config.yaml
n_layer: 10
d_model: 384
n_experts: 24
experts_per_token: 2
d_expert: 256
d_shared_expert: 0
activation: "swiglu"
moe_layers: [1, 3, 5, 7, 9]
router_score: "sigmoid"
normalize_top_k: false
routed_scale: 1.0
balance_loss: 0.00442
balance_bias: false
init_std_router: 0.00728
lr_router: 0.00153
n_head: 6
n_kv_head: 1
head_dim: 64
vocab_size: 25616
norm: "rmsnorm"
norm_place: "pre"
norm_eps: 1e-06
positions: "rope"
rope_base: 10000.0
rope_fraction: 1.0
qk_norm: true
attn_scale: 0.138
tie_embeddings: true
parallel_block: false
extras: ["capped logits"]
init: "uniform"
init_std_qkv: 0.03
init_std_o: 0.00672
init_std_up: 0.03
init_std_down: 0.00411
optimizer: "muon"
lr: 0.00657
lr_mult_o: 2.0
lr_mult_up: 0.686
lr_mult_down: 1.5
beta1: 0.9
lr_head: 0.00957
grad_clip: 2.0
warmup_steps: 50
schedule: "cos"
final_lr_fraction: 0.0
batch_tokens: 65536
seq_len: 1024
doc_mask: true
train_tokens: 413400000
steps: 6308
dataset: "wikipedia_en"
Below are experts of layer 3 (counted from 0) of a mixture-of-experts language model. Rows are named router (the router's row for the expert) and show model dimensions 256-383. Each number is 500 + 40 x the weight over its row's rms, rounded and kept within 0 to 999. Numbers have three digits each.
Before each expert's rows: "raises" lists some tokens whose logits its average output raises strongly, later layers aside. This comes from a sample of Wikipedia text that the model never trained on.

# expert 18
raises: ",", " and", ".", " (", " &", ";"
router:517522526513545497467443491451501526537497463441376449517509456509509580459527554458516485468522529460498463431479463494533535516466432528478484476443473504457461470538606554509460473523532500492496574449468405575478599445449518526534535470496519520423516546498501494465550493511491533512526518505578542543525386472578451533454487510502457526466534532543482548509532548551588456497527

# expert 12
raises: "C", "The", "N", "T", "S", "A"
router:525450487543501473489485459436568548506498487432433421527460438539507522472518530528532560456510536463493531443481531510414499448505506402525507441484497472429500457434540508523509495535535590499503528500503469479548490544494504575448528479492479433467515484520483490477559487541502508424621549471489466540460487529508531556529464585530503519459496458452520460482478503462500459434514

# expert 10
raises: " ", " —", " –"
router:502522529501522542528524515507484498464517426433427510447445449556463539517529473427561501507578555478537592539470508538519497479545536455559522516551486502522447562502471489473511432489530512513483517466444441502432610499538536445436554513536511502458467445487484492427549478507528518435536531549539510485519532460572407480545462518517510527461531560600478493481578510487538451481475

# expert 22
raises: ",", " in", ".", " for", " and", " on"
router:493481544538527445454475531435501526553516436493474524484465398468500575501537518424478442488554491433524570456537491471474483498486500477498508466518534504503517553442636539514479501526522539548477523443510441533470559453482499540522483494582517420477548527518541437530549469496423543469486421433483529495503444514567459457489531560526452542465519527540530459566518548543517471491530

# expert 6
raises: ",", " and", " in"
router:525512510498517464515513457518499542608454422529510520563574462539544538492480468485486510483505482489478517523500455427480482468488525475455453500482510472509494486553580526492522441472504471435518525475517447457515528534494535494518557481506514424502468463477542421520548505474447455470569398493500505501552486502565502567522464490440529582401500584549549490531476478538501452502516

# expert 3
raises: "|", "-", "'", "\n", "==", "==="
router:543499501461514509508468490454541524501538530425553478512544462525565526402460547439469424547479512453485518540513462467519489400461521454457461570500540505572437480502581509567504480467447521459493546516532457497512513526554482528494483477552519432450533495505518461454508503475468493500571447546446479533574431493556507479526537521527489584466511580559461532541527492502440482479516

# expert 14
raises: ",", " and", ".", " (", ".\n\n", "/"
router:440559536542516490483471491484592545482542516519486484484480479502480517507434451447482514545453519498496541499541490526539542522445454523451459497463575510458490518500547579553520539466498450503482519449508458465456511465533540485517488438524512454480534573536456465488459413473495498449513500521547545499493440528537509528506507572562574506496511549596438437473513484481549499392522

# expert 7
raises: " the", " and", " which", " but", " it"
router:495425451562580516491487439431552462511448502494445458484493500533510539526426462450483494475498513457562492446470483534527571435490493492490516501451506469522425560503551480560461530532521525500438489516485425484507509402511570587464541431579480466535488487501426415475552482506482464499460481515538516561550489427524477500511486520521529566482545514574509510464521491506453518452514

# expert 17
raises: ",", "–", ".", "-", ".\n\n", ";"
router:478546541463544514436490514423487538506571463460499462544485503501439559500489478452538472437514514458452507539515482503441527491446505509513518464538548494444473503479544509500486569523541548559368511468524520452471494490474509484463487505500538496459483531513455492466458504489419528491485468507544568485536413464569444562482523555528469541420568536540506478553540527515497432493562

# expert 16
raises: ",", " in", " to", " as", ".", " by"
router:448464557514545449534481517427503478468568402500482511529459474456560559554469550449516481513517475514545498430496517444540486469491548419531482480510465453428565526438621479562531527505515522537457494458496507557470530462483506498511529480535520505494560538477514504537516506479449506452518501467578478525483417485542410487514499534514512533495545482509560510468547479509514497463483

# expert 9
raises: "==", "The", "===", "In", "A", "S"
router:473537565493519504475507510443570491614546536545570522441484396509418493472526466468500519582499439471482520422456523460476521448438476500510481502451507412515543517527527528486543482521494531433462564475534477514506529465477502496500510448619475466449522582497445474543493549481514482501531491442520500500507501421515432482474465467496555579491507596403427417460520516471438504473481

# expert 23
raises: "4", "5", "7", "1", "2", "6"
router:532524488494578540457505485467524510486498486461512522528452414557462522509477521456472438518472533434502578544517455477523507476529474533491433489548495510518517471465532504495468504510517518564465591523496477488512494505508563438545491456523552518525508503479493490539579578475492523473515529449557478527488390529488432566494497547435493519431511458468541546521521554565473486463506

# expert 20
raises: ".", " |", "\"", ".\n\n", "'", " ("
router:463464508459602564541474509461506528476466515544575429501461507419479573480531521426430482533440575551481504504479493478518564438427425547487500492498527508450476504492586593521519443490551561500415481518450434545458507455472489498532438461498505505473520497486472475467526496526538563515545529496511480504496439538499462471456513542585501557527517510534522527451554497522481473474490

# expert 8
raises: " the", " his", " its", " a", " their", " The"
router:507496468527534546482495461433573555497477516520509505485550473516500530470521569427542487511466495479486553535538449495461499429496454514490497472513480481523491480504508521526518528506552497548478517419538381478525528499530550568567511472585469501447458493498455408472483503495403455435517490503481501540532457439550413539474544557525538499492531531570531503480534457492504462508533

# expert 2
raises: " (", " and", "\""
router:558482538544550435513494584468482538587552470486447489524495481492495480509539458386412489526470544444529526466572519502492483472520550553478557504462542463473484578534542512503486500384485555503520545516526465570457464522517452492493456483501508496469487502481421468510630478411506477488519440466512514544578420514527493533484406493522510523453531499516530460540490486537473479515538

# expert 19
raises: " ", " the", " (", " a"
router:502448439567585518547500470422530475548497497564463530564525425543531469457535497403438488455471443450486562510513506477526476477485470509507537466554492488448481524576591491502483511397499529512491500538499487482528492518505504499550434477478528471472465551560448480515520500442481551471557530502487480502516430498504418485483566515461445478488547534516517552499463505494532441490495